config.yaml
n_layer: 13
d_model: 192
n_experts: 64
experts_per_token: 2
d_expert: 96
d_shared_expert: 0
activation: "swiglu"
moe_layers: [0, 1, 2, 3, 4, 5, 6, 7, 8, 9, 10, 11, 12]
router_score: "sigmoid"
normalize_top_k: true
routed_scale: 1.0
balance_loss: 0.0157
balance_bias: false
router_logit_norm: 2.0
router_bias: true
init_std_router: 0.0104
lr_router: 0.00086
n_head: 6
n_kv_head: 3
head_dim: 32
vocab_size: 12287
norm: "rmsnorm"
norm_place: "pre"
norm_eps: 1e-05
positions: "rope"
rope_base: 23500.0
rope_fraction: 1.0
qk_norm: true
attn_scale: 0.177
tie_embeddings: false
parallel_block: false
init: "trunc"
init_std_qkv: 0.0425
init_std_o: 0.00834
init_std_up: 0.0425
init_std_down: 0.00834
optimizer: "muon_variant"
lr: 0.00873
lr_mult_o: 1.5
beta1: 0.93
lr_head: 0.0104
grad_clip: 1.0
warmup_steps: 80
schedule: "wsd"
decay_fraction: 0.604
decay_shape: "linear"
final_lr_fraction: 0.02
batch_tokens: 131072
seq_len: 1024
doc_mask: true
train_tokens: 546100000
steps: 4167
dataset: "wikipedia_en"
Below are experts of layer 10 (counted from 0) of a mixture-of-experts language model. Rows are named router (the router's row for the expert), gate (a neuron's input weights, with its number), up (a neuron's input weights, with its number) and show model dimensions 0-191. Each number is 200 + 20 x the weight over its row's rms, rounded and kept within 0 to 999.
After each expert's rows: "comes after" lists some tokens at least twice as common just before its tokens as in all text; "mostly gets" lists some tokens that are sent to it at least half of the time. This comes from a sample of Wikipedia text that the model never trained on. Tokens count by the router's weight.

# expert 61
router,195,229,178,170,204,173,190,207,193,223,185,197,183,180,175,211,171,193,219,250,188,236,192,186,213,228,212,216,202,183,191,199,217,186,200,173,183,224,232,173,166,218,211,202,196,203,199,208,186,206,186,171,207,214,190,214,210,195,227,208,206,203,231,187,209,200,153,218,206,206,178,211,191,176,194,226,237,187,175,191,220,156,187,223,225,211,218,216,236,204,181,213,181,230,201,233,176,209,165,203,224,214,175,213,224,217,182,185,212,174,228,204,205,180,204,181,200,219,174,222,201,231,226,184,205,193,182,222,216,234,202,207,212,191,194,196,206,227,170,173,204,214,204,239,160,205,227,206,216,194,219,192,214,228,211,170,180,198,164,159,196,166,205,222,174,199,219,179,211,152,239,210,213,173,211,223,187,197,201,161,201,206,215,238,208,195,192,188,189,217,216,184
gate0,206,201,193,233,191,171,182,215,211,175,227,175,219,220,204,214,214,182,220,218,210,200,207,212,211,177,190,207,210,217,194,218,203,213,241,195,212,211,225,210,192,189,220,205,218,155,186,225,204,209,214,197,185,171,225,201,193,197,185,176,229,202,189,205,215,154,214,229,211,178,172,186,232,194,228,232,225,194,199,223,169,232,240,168,202,197,216,213,205,212,181,161,177,203,191,221,190,227,197,213,210,217,201,198,228,207,202,192,181,182,183,169,223,193,182,193,206,216,175,193,213,188,216,184,206,219,211,189,223,207,192,187,161,231,209,189,218,196,220,240,214,206,233,168,215,194,191,222,195,244,127,201,184,210,237,235,217,215,205,208,200,182,175,215,215,209,239,192,213,170,218,213,219,186,201,220,191,229,196,179,204,204,211,226,212,256,180,226,199,224,211,211
up0,240,215,186,202,195,217,190,142,212,193,194,227,196,253,198,232,203,192,197,226,215,242,218,190,175,211,207,205,212,191,211,162,171,195,231,170,202,190,218,195,211,193,184,198,205,193,182,200,221,181,216,204,189,186,232,195,241,183,224,168,188,226,167,206,210,198,216,185,237,159,170,221,225,206,196,213,187,201,191,196,197,183,203,178,216,192,176,232,215,197,203,206,181,193,205,175,197,224,193,186,174,178,210,170,218,224,180,220,209,179,175,194,198,218,200,190,204,183,184,194,198,190,193,203,189,184,185,207,170,176,150,198,199,211,203,235,183,216,199,201,243,197,214,177,205,173,216,168,225,181,198,192,176,232,226,225,219,202,239,176,173,204,235,211,166,184,212,192,207,169,209,214,225,176,204,203,217,189,181,234,230,174,206,159,161,206,195,206,205,212,214,184
comes after: "1", "0", "3", "9", "4", "8"
mostly gets: "′", "°", " chronology", "|---|---|\n", " Windows", "III"

# expert 30
router,207,174,203,248,180,213,195,195,168,219,218,206,196,198,199,215,233,184,192,193,195,205,227,188,213,203,226,214,205,204,171,217,185,198,219,200,180,182,215,181,230,186,213,211,191,198,207,170,193,168,221,195,203,203,228,183,224,179,216,182,191,216,172,199,175,219,197,193,258,199,178,197,166,191,212,215,209,171,177,208,186,201,225,200,205,175,185,196,189,192,204,216,214,214,215,193,218,208,224,188,243,190,247,227,184,180,211,225,184,207,179,166,181,232,199,151,226,182,210,178,179,189,195,204,193,233,197,180,194,204,211,191,200,205,187,210,188,203,209,163,170,178,188,173,229,207,183,220,207,199,224,206,233,256,171,228,209,222,205,183,220,229,269,201,245,204,222,201,207,163,217,218,231,180,195,220,213,218,193,215,202,200,194,188,193,188,173,171,194,204,181,219
gate0,203,179,166,198,202,201,187,189,180,240,188,185,212,188,194,198,169,202,190,161,206,177,212,194,212,228,183,192,189,210,211,215,174,156,197,182,166,221,233,162,229,200,216,219,217,195,169,184,217,196,202,185,216,187,216,212,189,212,194,182,199,181,184,206,211,220,155,188,219,201,220,209,197,198,244,239,217,151,211,189,200,173,226,203,177,223,211,174,208,188,180,224,205,182,204,215,182,140,217,182,209,171,210,190,204,179,205,238,223,208,176,187,211,187,189,167,215,221,204,199,198,162,198,191,208,188,200,207,173,249,213,212,227,210,200,231,194,184,207,233,200,192,205,168,238,210,188,167,198,205,197,233,219,218,177,208,168,196,222,204,232,178,206,197,197,236,228,177,237,205,215,185,198,167,192,216,159,213,194,205,214,213,199,192,187,173,210,229,178,189,207,200
up0,188,181,208,191,204,195,210,210,195,198,199,197,181,193,214,246,219,209,177,183,162,182,238,213,193,180,186,196,219,204,201,199,186,205,200,210,198,194,197,201,179,217,206,171,178,195,199,221,201,189,216,182,235,208,188,169,169,194,184,210,207,170,231,231,201,198,213,211,192,215,197,222,237,177,134,195,204,221,190,188,194,230,176,212,216,180,210,205,189,211,177,169,197,203,176,162,173,247,202,193,217,225,216,194,204,194,193,172,177,208,212,207,200,204,186,197,200,169,174,205,179,209,219,214,196,199,198,153,226,211,185,210,183,199,191,217,183,205,214,203,188,204,200,226,212,209,197,182,198,186,168,157,240,186,201,218,224,192,168,194,185,210,208,212,209,162,186,214,177,230,153,175,180,204,181,201,187,253,172,181,226,238,213,183,170,176,206,166,226,157,178,160
comes after: "9", "0", "1", "8", " |", "6"
mostly gets: "^{(", "°", " .", " (−", " mis"

# expert 21
router,221,176,172,224,181,211,234,214,205,191,202,212,216,229,203,186,182,179,211,215,204,241,214,183,167,183,199,216,181,166,164,218,216,196,192,174,198,187,172,207,199,181,179,172,208,199,212,184,199,236,185,176,179,206,186,204,228,227,213,171,188,215,224,193,202,244,193,212,180,196,209,218,214,203,195,232,200,208,196,231,205,187,201,209,196,218,226,181,206,230,189,217,217,191,156,177,195,193,247,221,197,204,205,225,187,182,172,224,212,153,198,214,192,192,218,197,180,198,171,185,208,214,194,205,214,201,176,161,216,173,194,209,191,218,193,205,204,205,243,195,223,149,210,179,207,193,213,167,188,204,192,184,180,225,206,176,202,238,216,160,193,199,212,240,159,200,221,211,199,172,176,182,226,201,190,213,224,256,207,186,201,162,199,182,206,206,232,213,164,216,196,211
gate0,150,171,188,227,205,187,202,213,223,210,190,201,196,170,239,221,192,177,181,180,200,194,165,213,184,216,175,211,201,191,197,261,154,175,195,204,202,215,173,204,208,191,208,205,227,207,193,200,215,232,189,193,210,216,195,232,171,233,190,180,179,189,164,199,185,223,219,174,188,213,180,222,177,209,202,239,206,191,221,211,193,204,186,231,206,181,201,196,180,182,208,178,166,210,225,180,183,199,199,213,200,180,234,182,185,211,183,180,192,177,189,176,212,200,185,209,179,197,194,201,153,189,212,214,197,223,184,191,199,155,194,192,196,190,175,186,231,169,199,190,174,170,185,185,219,169,211,222,184,234,226,192,168,176,205,211,202,212,196,195,178,211,178,184,180,244,212,218,208,192,121,210,208,205,191,218,223,210,195,186,201,188,195,215,212,238,188,203,210,216,169,212
up0,209,223,225,158,194,232,186,236,183,214,205,215,213,174,199,241,226,203,205,209,188,178,214,190,197,210,199,174,211,219,176,219,201,257,204,182,209,241,204,218,194,168,238,207,188,208,173,197,219,205,217,203,191,194,209,204,173,232,204,202,229,175,214,214,174,187,199,205,198,186,259,173,222,178,202,183,204,230,226,175,209,211,227,216,191,192,173,201,173,174,190,188,176,170,213,193,176,199,190,164,166,211,199,174,232,208,198,206,197,186,155,206,179,188,189,188,210,212,201,194,188,203,173,207,207,193,214,197,199,183,171,163,186,221,225,183,210,204,202,210,188,200,223,205,168,204,197,214,206,242,220,177,186,201,182,205,184,178,210,214,202,194,200,211,184,230,149,194,215,220,230,224,212,203,195,171,225,171,196,212,184,165,210,201,205,220,177,255,226,225,210,187
comes after: ".", "–", "5", "4", "6", ":"
mostly gets: ".\n\n", ".\"\n\n", ").\n\n", "\".\n\n", ".\"", "\"."

# expert 13
router,201,200,210,183,186,171,196,228,212,191,190,166,188,210,175,206,185,223,175,227,186,193,218,184,220,195,239,223,222,190,186,171,209,222,208,228,209,222,225,168,158,164,189,181,184,216,234,195,209,196,215,186,186,194,216,232,206,192,226,216,182,210,206,160,187,158,199,188,218,219,218,214,239,191,187,225,189,222,176,171,205,174,177,186,205,201,194,212,226,240,180,195,224,207,210,206,177,208,196,192,217,176,183,228,194,200,195,163,189,188,208,220,212,191,212,241,179,170,187,213,218,220,223,217,225,176,200,177,223,196,173,245,176,180,214,204,158,201,184,193,208,175,211,223,215,214,219,189,213,228,210,165,209,194,207,208,168,210,152,179,188,215,180,218,176,170,180,203,194,217,180,185,168,187,210,214,221,172,197,183,189,187,176,218,176,187,199,218,193,213,199,244
gate0,180,198,241,227,214,251,204,192,191,208,199,192,170,197,196,218,188,204,186,217,181,195,219,156,196,194,192,170,185,183,202,166,223,204,206,234,191,184,173,222,215,193,189,209,217,181,219,192,199,197,184,209,229,189,213,233,177,199,165,174,219,208,201,213,179,215,162,221,216,192,209,183,221,195,153,181,190,183,137,191,209,183,178,207,156,207,180,225,176,166,195,241,197,223,144,204,177,241,168,212,206,205,211,184,202,191,225,197,187,215,183,196,203,187,192,201,204,185,219,208,185,204,157,190,231,236,187,194,195,226,243,183,197,205,191,186,192,216,177,229,211,206,201,207,220,199,229,199,215,210,221,177,189,190,236,217,182,219,229,194,187,240,185,217,207,199,203,192,158,207,177,215,229,176,195,179,207,184,202,185,196,201,204,227,192,209,199,190,194,196,192,163
up0,199,261,195,181,223,196,176,206,233,235,184,223,221,209,204,193,179,195,244,207,199,194,217,194,193,222,177,231,211,213,203,218,196,219,203,180,202,212,199,204,174,237,218,179,200,189,175,196,176,201,176,173,224,182,227,200,183,232,200,156,170,158,198,198,224,207,199,187,217,201,194,165,184,231,220,204,191,205,213,198,178,218,210,187,202,192,213,219,175,225,188,223,179,190,197,194,185,208,160,201,234,226,208,181,178,188,202,183,193,183,173,163,227,198,213,185,177,182,200,214,232,222,213,224,186,212,179,205,209,148,186,213,193,170,224,181,200,184,215,177,196,203,198,205,215,205,163,189,169,218,207,217,184,194,188,203,169,195,213,202,205,199,221,207,227,174,185,181,159,187,205,148,198,190,205,215,204,244,191,207,209,210,191,190,165,186,169,145,198,220,214,214
comes after: " |", "|", "8", "7", "6", "″E"
mostly gets: " Votes", " Candidate", " Apps", " FW", " DF", " MF"

# expert 17
router,182,198,199,162,173,215,217,208,231,172,215,177,244,181,234,207,199,189,217,205,197,224,203,193,181,185,181,188,216,187,168,163,206,168,179,194,228,189,201,182,217,246,213,172,188,252,229,188,214,208,224,203,195,193,201,217,209,234,209,187,192,231,216,212,197,192,200,212,200,238,215,196,225,194,169,212,213,201,173,176,239,211,220,169,208,179,211,215,198,204,204,192,202,173,216,170,211,213,226,177,186,227,193,189,215,178,193,199,258,160,219,191,213,195,222,224,217,207,198,218,215,195,179,201,204,216,223,204,190,205,209,220,211,219,214,215,211,233,174,202,198,214,210,230,233,183,189,202,222,210,210,185,173,202,137,215,158,220,198,169,216,210,200,202,192,205,218,181,171,217,207,182,165,210,175,193,197,180,198,217,197,211,206,193,207,154,221,212,239,224,205,193
gate0,203,223,215,229,225,225,217,218,195,187,203,170,218,200,185,194,208,208,212,177,162,187,232,182,237,181,210,202,179,190,161,194,184,224,196,163,184,166,215,180,222,195,217,217,204,206,196,196,212,199,184,218,216,205,220,209,181,222,205,189,148,175,195,230,209,221,205,194,176,244,181,196,191,167,177,222,180,224,192,169,219,240,175,243,192,199,207,207,176,184,199,214,217,200,248,192,182,204,187,213,221,195,221,213,211,187,210,217,232,204,220,188,167,235,221,223,216,208,195,176,212,167,184,211,188,183,198,211,218,175,208,192,217,219,218,206,202,190,174,208,167,224,187,189,229,179,205,179,245,161,209,197,200,215,141,221,199,202,202,185,220,173,206,187,207,177,201,202,225,213,257,201,184,181,201,220,213,219,177,208,219,216,218,189,212,190,187,170,180,206,201,209
up0,185,226,195,217,181,186,178,173,153,178,193,196,193,193,224,218,255,225,214,222,180,173,234,211,198,176,200,217,195,239,227,221,186,174,211,210,213,236,159,207,203,192,249,198,239,230,202,190,164,201,181,235,218,217,196,214,254,203,192,228,185,190,184,211,228,189,203,190,210,209,191,222,195,206,167,216,208,186,233,179,207,179,186,227,220,214,198,193,189,213,173,186,196,183,211,182,176,203,183,252,205,204,202,197,188,205,215,207,228,172,166,208,208,191,177,233,204,193,223,200,204,184,230,189,199,237,207,218,195,198,220,194,173,183,199,205,185,209,216,227,195,184,200,196,232,206,178,190,209,172,214,182,189,202,209,210,166,216,198,230,216,215,214,197,233,202,185,175,206,184,216,217,193,193,221,208,197,215,235,221,215,177,189,172,167,178,180,180,227,175,230,206
comes after: "\n", ".\n\n", ")\n", " |\n\n", ";\n", " |\n"
mostly gets: "==", " National", " Boston", " •", " Kansas", " (°"